Below are experts of layer 5 (counted from 0) of a mixture-of-experts language model. Rows are named router (the router's row for the expert), gate (a neuron's input weights, with its number), up (a neuron's input weights, with its number), down (a neuron's output weights, with its number) and show model dimensions 128-255. Each number is 128 + 32 x the weight over its row's rms, rounded and kept within 0 to 255.
After each expert's rows: "raises" lists some tokens whose logits its average output raises strongly, later layers aside. This comes from a sample of Wikipedia text that the model never trained on.

# expert 15
router [112 115 164 139 138 100 206 150 112 134 158 177  91 140 146 122 169 172 160 104 145 124 122 159 131 137 141 114 107 139 133 140 109 116 144 121 134 176 117 128 172 181 173 109 126 149 138  89 149 118 184 144 140  84 120 119 161 178 126 134 166 156 136 163 186 137 110 113 139 120 118 112 132 216 141 137 139 108  54  81 166  99  59  71 133  89 178 130 111 126 120 139 146 111  71 116  91 141 137 211 164 179 111 142 141 128 224 144 120 102 159  91 116  96 173 106 170 143 131 117 181 110 126 190 134  92 125 118]
gate0 [115 151 236  60  82 114 152 160 134 121 165 117 109 160 118 136 177 110 171 187 178 211 170 115 124 147 125 100 122 143 169 129  93 100 173 117 120 128 142  95 187 110  90 155 137 168 147 128 123  97 171 119 121 115 122  92 139  95  80 163 138 109 174 139 139 197 132  48 176 102 122 121 148 130  94 127 135 116  88 130 125 137  94 104 133 153 144  17 136 178 138  81  91 119 165 200  80 169 111  84 136 203 143 158 177 135 110 101 145 152 188 152 129 133 149 181 118 106 130 161 128 139 183  97 142  88 137  74]
up0 [138 128 152 126  97  64 134 157 137  98  94 144 145 122 117 181 136 130 171 134 158 203 112 161  96 137 139  85 176 155 156 166 139 118 123  91  55 118 115 122 167 120 134 124 144 187 199  80 161  93 160 184 126  85 191 119 132 102 118 141 183 149 148 132  92 142 108  71 197 163 117 131 125 189 155 128 157  78 115 118 124 122 112 125 124 171 161  69 107 178 144 100 102 127 163 184 127 123 134 124 113 164 145 165 192 159 112 124 172 137 119 150 108 103 147 132 125  79 185 150 112 123 187 152 159 110 191  81]
down0 [141 168 123  68 137 181 157 125 106 103 107 193 164 119 128  73 159 142 112 160 173 114  83  81 137 126 166  98  95 129 118  61 161  99  86 157 143 114 134 105 143 128  78 134 161 125 129 101 165 181 143 106  86 138  77 146 115 132 142 202 135 139 171 114  69 115 195 131 161 106 131 115 132  74 111  88 103 140 164 110  78 119 129 113 152 147 132 168 150 152 155 109 102 136  96 132  94 162 149 158 122 140 105 155  96 100  96  82 150  87 208  49 103 102 108 101 137 116 114 102  94 149 116 149  91 168 135 184]
raises: " and", ",", " ", ".", " in", " K"

# expert 13
router [166 112 110 103 147  59  67 157 141 129 106 105 147  66 140 104 206 158 139  96  84 111  75 145 103  94 114 181 111 102 155 129 119 101 126  85 140 139 128 136 116 103 124 121 145 209  95 108 121 111 157 133 118 139 145 156 163 113 138 101 138 113 127 144 151 196  95 167 161  68 142 103 131 134 131 144  39 153  68 127 120 130  99 119 153 140 113 136 105  90 127 125 149 131 101 149 147 113  81 122 102  98 120  87  98 117 160 180 108 137  83 128 149 156 132 154 132 114  96 141 136 118  84 133 143 123 163  95]
gate0 [101 132 156 198 148  90 123 138 107 111 102  49  99 145  51 188 102 178 124 141 145 163 132 120 116 145 100 120 149  98 119 123 157 129 145  75 136 152 125 160 124 170 111 152 114 173 113 119 126 131 159 124 163 122 130 138 180 152 142 156 159 165 104 174 102 112 158  83 189 188 197 174 159 102  92 157 164  78 102 120  90 122 116 107 108 121 106 124  96 173  78 138 165 140 125 123 142  93 123 110  52 173 156 187 120 182 152 107 128 106 128 108 106 102 142 113 163 113 142  92 115 127 131 107 125 154 139 149]
up0 [110  99 126  84  92 102 146 145  58 136 117 189 123  93 172 145 126 139 132  64 124 127 150 124 110 155 108 121 173  77 123 137 115  86  64 185 109 157 146 153 116 107  93  90  91 117 124 100 129 130 143 149 119  87  95 154  93 126 128  98 121  97 123  88 172 163 120 111 151  74  98 102  87 121 181 120 132 155 171 133 165  87 133 151 158 136 140 125 105 116 118 155 145 138 161 191 138 102 145 125 104 121 143  73  80 153 162 177 116 147 193 114 154 123 107 114 120 145 116 111  59 113 142 114 100 116 122 140]
down0 [184 147 108 137  99 123  94 171 113 115 192 133 125 123 169 115 143  92 135 147 163 207 124 185  76 119 176 199 130 165 155 132 101 122 161  97 163 111  99 108 122 138 146  60 155 184 149 122 129 112 153 112 103  90 143 154 110 103 136 100 185 159 165 199 125 114 125 146 148 122 129 147 140 147  97 139 110  94  69 156 117 111 130 153 134 164 138 110 126  81  95 182 167 104  91 148  88 166 180 101 114 149 129 131 149 155 199 113 184  97 151 147 149 135 143 193 139 144  81 157 125 122 114 106 162 132 154 132]
raises: " by", ",", " and", " in", " to"

# expert 9
router [115  87 134 124 152 149  49 149  99 124 112  71 136 121 184  84  95  92 135 113 147 157 179 128 137 157  83 162 153 106 115 162 145 155 103 105 138 114 154 132 111 134 130 139 161 141 136 170 110 111 126 119 199 104 145 129 102  97 156 128  97 153 127 134 158 145 123 140 156  99 138 127 147 130 151 155 145 121 143  88 174 148 175 161 145 106 163 159 106 129  79 147  81 178  77 111  91 154 140  93 155 183 170 184 150 158  63 161 166 146 128 101  94 117 111 168 196 165 117  39  96 108 157 132 143 170 147 103]
gate0 [160 160 138  44  99 145 149 133 167 104 167  87 131  84 128 157  92 119 159  73  86  78 124 114 169 168 128 151 177 174 101 100 108 138 202 123 137 173  54 181 123 128 115 164 183 108 107 135 100 155 143 181 107 156 109 130 153 200 125 168 158 137 134  86 109 116  99 147 107 128  89 129 125 184 120  84  82 129 158 141 121 129 175 116 152 162 124 113 119 158 166 141 134  69 140 155 124 134  96 120 182  97 119 139 126 167  88  84 106  91 181 156 104 118 158 171 179 125 128 118  96 122 126 130 132  98 178 155]
up0 [104 171 136  92 102 109 161 174 149 168 100 113 109  93 130 176 112 110  96 144 124 118 179 108 108 168  85 151 139  99  94 121 231 107 195 133 176 137 121 128 156 141 103 110  79 119 111 133 107 177  78 151 164 127 155 120 113 110 183 159  98  99 114 180 116  62  96 166 151  77 140 122 102 153 117 107 168 103 155 137 166  94 175  91 113 165 120  89 131  71  91 125 153 144 134  65 156  69 126 139  92 118 125 164 104 146  85 117  58 118 135 114 117 125 117 141 159 126  95 154 156 170 104 119 104 123 134  73]
down0 [177 136 158 123 146 160  93 154 141  96 132 138 114 142 136 133  73 124 162 116 122 210 178 110 150 128  97 116 171 110 119 120 145 119 116 152 190 105  96 144 110 134  95 155 163  91  76 156 164 150  95 151 175 100 168 116 146 106 169 145 122 141 146 146 112 116 102 135 105 122 104 117 170 194 141  83 102 161 164 115 137 183 108 103 109  91 107 131 105 154 139  74  76  88 119 162  80 224 142 147 146 133 152 131 152  98 143 110 166  98 132  91 157  79 181 158 121 170  90 148 131 187  95  88 133 145  93 112]
raises: ",", " and", " in", "s", ".", " ("

# expert 14
router [ 84 125 186 162  89 152  97  82  94 138 128 155 127 158 118 138  98  65 148 133 137 147 150 102 117 118 157  99  71 152  80 118 100 121 145 120 103 107 159 128 173  97  89 137  65  42 138 177 125 164 116 105 189 147 154  97  88 150 182 110 132 195 128 119 121 130 147 141 120 172 171 130  99 100 113 172 119 154 107 105 131 119 146 147 120 109 100 141 143 164  88  84 105 164 120 132 120 173 186 112 157 173 118 223 141 160 112 160 132  43 148 146 132  90  88 157 196 100 160  95 133 105 203 128  76 139  88 161]
gate0 [ 91 151 159 153 159 163 138 135 124 145 133 142 151  83 104 112 125 124 106 133 165 140 134 124 150 103 116 108  72 131  86 172 155 187 111 106  60  71 150 144 122 114  90 137 118 182 110 158 119 150  83 144 101 146 144 145  47 179  37  91 163 208 144  87 159 100 146 126  80 131 167  90 105 151 144 147 138 111 179 115 160 110 134  88 130 124 128 143 131 121 165 145  70 159 131 105 112  77 112 114 124 134 123 180 132  94  95  87 155  98 117 198 160 162 105 172 155  92 171 142 143 104 181 191 111 122  89 110]
up0 [138 111 184 119 162 118  82 199 125 165  99 144 107 123 109 105 117  79 112 113 115  60 167 140 152 148 107 124 104  47 127 176 109 152 125 126 101 105 101 146  96  97 149 111 168 169 145 109 184  73  88 142  96 163 106 177 110 114 188 117 105 136 110 152 139  88 155 155  72 128 107 123 114 107 127  87  99 101  74 109 142 129 186 206  94 160 109 120  95 128  69  77 201  86  86 130 148 116 128 114 161 155 109 173  90 164 141 138 155 147 113 190 157 101 114 124  92 105 134 107 117 159 198 160 145 142  99 170]
down0 [133 111 188 114  95  99 117 153 109 165 112 145  55  30  87 137 140 143 158 166 161 166 149  91 155 101 133 157 145 111 113 182 142 122 143 134 124 125  90  94 116 132 154  86  95 123 121 119 139 131 144 182 111  77 107 126 136 126 122  86  58 172 133 121 120 116 139 136  83 145 125 126 115 139 121 103 124  98 103 160 123 123 102 177 133 137 109 108 100 111 108 121 155  82  91 163 144  60 133 143 117 120 127 164 131 167 150 105 151  73 196 135 101  41  96 156  79 136 191 115 149  37 121 160 105 105 181 166]
raises: ",", " in", " and", ".", " on", " for"

# expert 8
router [ 60  99 212 140 136  86  50 134 131 112  99 109 106 137 133 104 116  67 131 127 132 153 106 119 151  92 154 135 171 128 142  62 148 204 139 115 147 122 157 127 115 134 111 115 132 109  81 167  82 113 125 120 141  85 148 131 161  72 173  99 157 183 180 121 130 161 139 130  68 118 150 215 180 142  74 105 120 119  79 120 147 126 100 126 109  54 118 134  81 162 153 103  81 172  86 139  55 109 136  90 132 177  96 129 176 142  97 138 187 156 155 134 133  94 152 118 180 136 155  80 111 115 113 117 114 197 163 201]
gate0 [ 39 139 117 132 183 103 137 140 166 131 105  99 161 119  92 149  78 158 133 128 109 122 118 121 105 157  75 128 136  86 107 136 133  51 139 131 152 132 161 155  91 173 118 150 159  67 123 116 201 145 170 118 171 122  90 143 118  92 191 111 181 103  95 114 103 146 128 115 145 124 163 142 130  97  99  96  95  91 129 110 133 159 123 201 119 122 102 123  48  99  39 106 175 131 157 146 154 119  95 129 104 115 143 152 131 120 131  56 185  90 140 145 161 174  89 170 123 103 160 134 100 103 169 105 143  96  80 112]
up0 [151 101  90  90 107 131 116  84  94 135  96 191 125 106 149 155 165 110 120 124 174 120 122 122 135 117 141 160  75 126  24 158 134 120 117 136 131 149  97 106  98 100  87 141 126  69 158  93 121 164 101 174 149  80 166 134 171 173 191 145 135 181 135 122 139 117 139 103 132 112  99  75 132  92 155 129  99 125 119 108 155  63  93  93 202 100 141 137 145 174 171 136  68  54 144 180  98 108 209 134 133 112  78 188 107  91 103 110 135 175  53  87 143 122  75 110 161 140 118 140 120 150 133  91 115 128 124  92]
down0 [151 105  81 133 154 110 124 127 186 146 134 154 148 123  80 149 174 125 186 181 148  38 114 162 148 108 149 141 130 111 127 168  92 215 106  92 136 137 153 137 170 148 137 175 103 159 112  80 153  98 155 126  96  68 127 178 166 152 121 145  92 156 126 178 189  89  97 130  78 205 159 131  89  87 161 111 137 144 111 109 127 108 176  81 165  66 158 139 167 166 167  62 139  34 133 143 104 148 109 109 157 162 105 140 117 103 157  98 119 126  59  77 142  99  91  98 152  76 131 138 148 106 149 152 131 123 210 135]
raises: " and", ",", " in", " ", " (", "."

# expert 6
router [138  93  89  77  75 153 105 140 123 118 168 130 136 148  87 181 131 100 104  83  97  67 132 170 151 125  85  88 163  92 117 160 130  94 137 105 108 136 156 119 164 168 110 126 175 132  68 104  84 149 161 131 197 154 120 142 174 146 107 117 105 129 221 120 194 231 197 134 139 126 130 121 139 154  99 200 107 152 113 126 154 118  72 104 154 119  42 165 167 127 118  74 136 167 130 149  82 129 102 149  61 131 100 119 121 187 166 105  81 175 132 104 133 114 159 110 137 120 126  62 134 117 138  56  85 189 108 158]
gate0 [158 176 140 151 135 136 121 142 169 174 142 156 130 117 188 102 169 116 160 185 185 114  86 111 175 100 157 121 117 186 107 135  91 133 140 127  88 104 124  68  86 149 156  87 143 127 105  97 163 145 154  97  87  89 142  40  88 146  55 111 115 152 108 170 176 150 118 133 118 131 114 125 100 158 130 135 156 208 115  88  92  90 113 155  87  97  88 200  98 168  98 122  94 108 133  57  76 157  85 141  53 114 166 103 120 115 121 146  79 107 106 145 103 120 161  88 141 130 177 139 132 119 129 130 111 149  97 112]
up0 [134 100  97 137 113 110 128 112 124 193 163 113 117 130  54 120 100 142 126  86 103 105 114 198  81 169 117  74 147  79 163 119 180  88 122 110 153 174 130 182 145  90 117 109 168 138 152  95  57 114 175 107 167  97 124 161 147 102 164 147 117 100 144  83 107 132 126  72 116 152 127 141 100 116 135  89 133 126 139 177 160 118 120 100 106  94 162  95 170  97 150 165 165 140 107 151 163 191 131 171 147 119 104 114 115 129 133 145 132 137 136 136 165 198  75 135  84 154 109 132 134 144 122 140 122 126 128 106]
down0 [171 138 122 147  88 130 137 160 101 106 117 112 103  96 136 136 122 142 137 100 147 109 178 171 180 112  89 194  17 207 178 132 192 109 101 100  96 133 115 125 133 151 151 117 156 192 149 126 113 117 100 147 124 154 126  89  19 160 111 139 123 166  93 140 111  72 127 109 116  56 144 133  85 143 119 140 111  72 127 123 108  86 107 151 113 126  92 177 168 118 117 154 181 125 135  75 119 151 140 130 149 133 125 102 126 157 160  71  99 107 177 113 121 164 133 155 145 145 138 125 146 108 128 140 130 155  94  90]
raises: ",", " and", " in", " (", ";", "."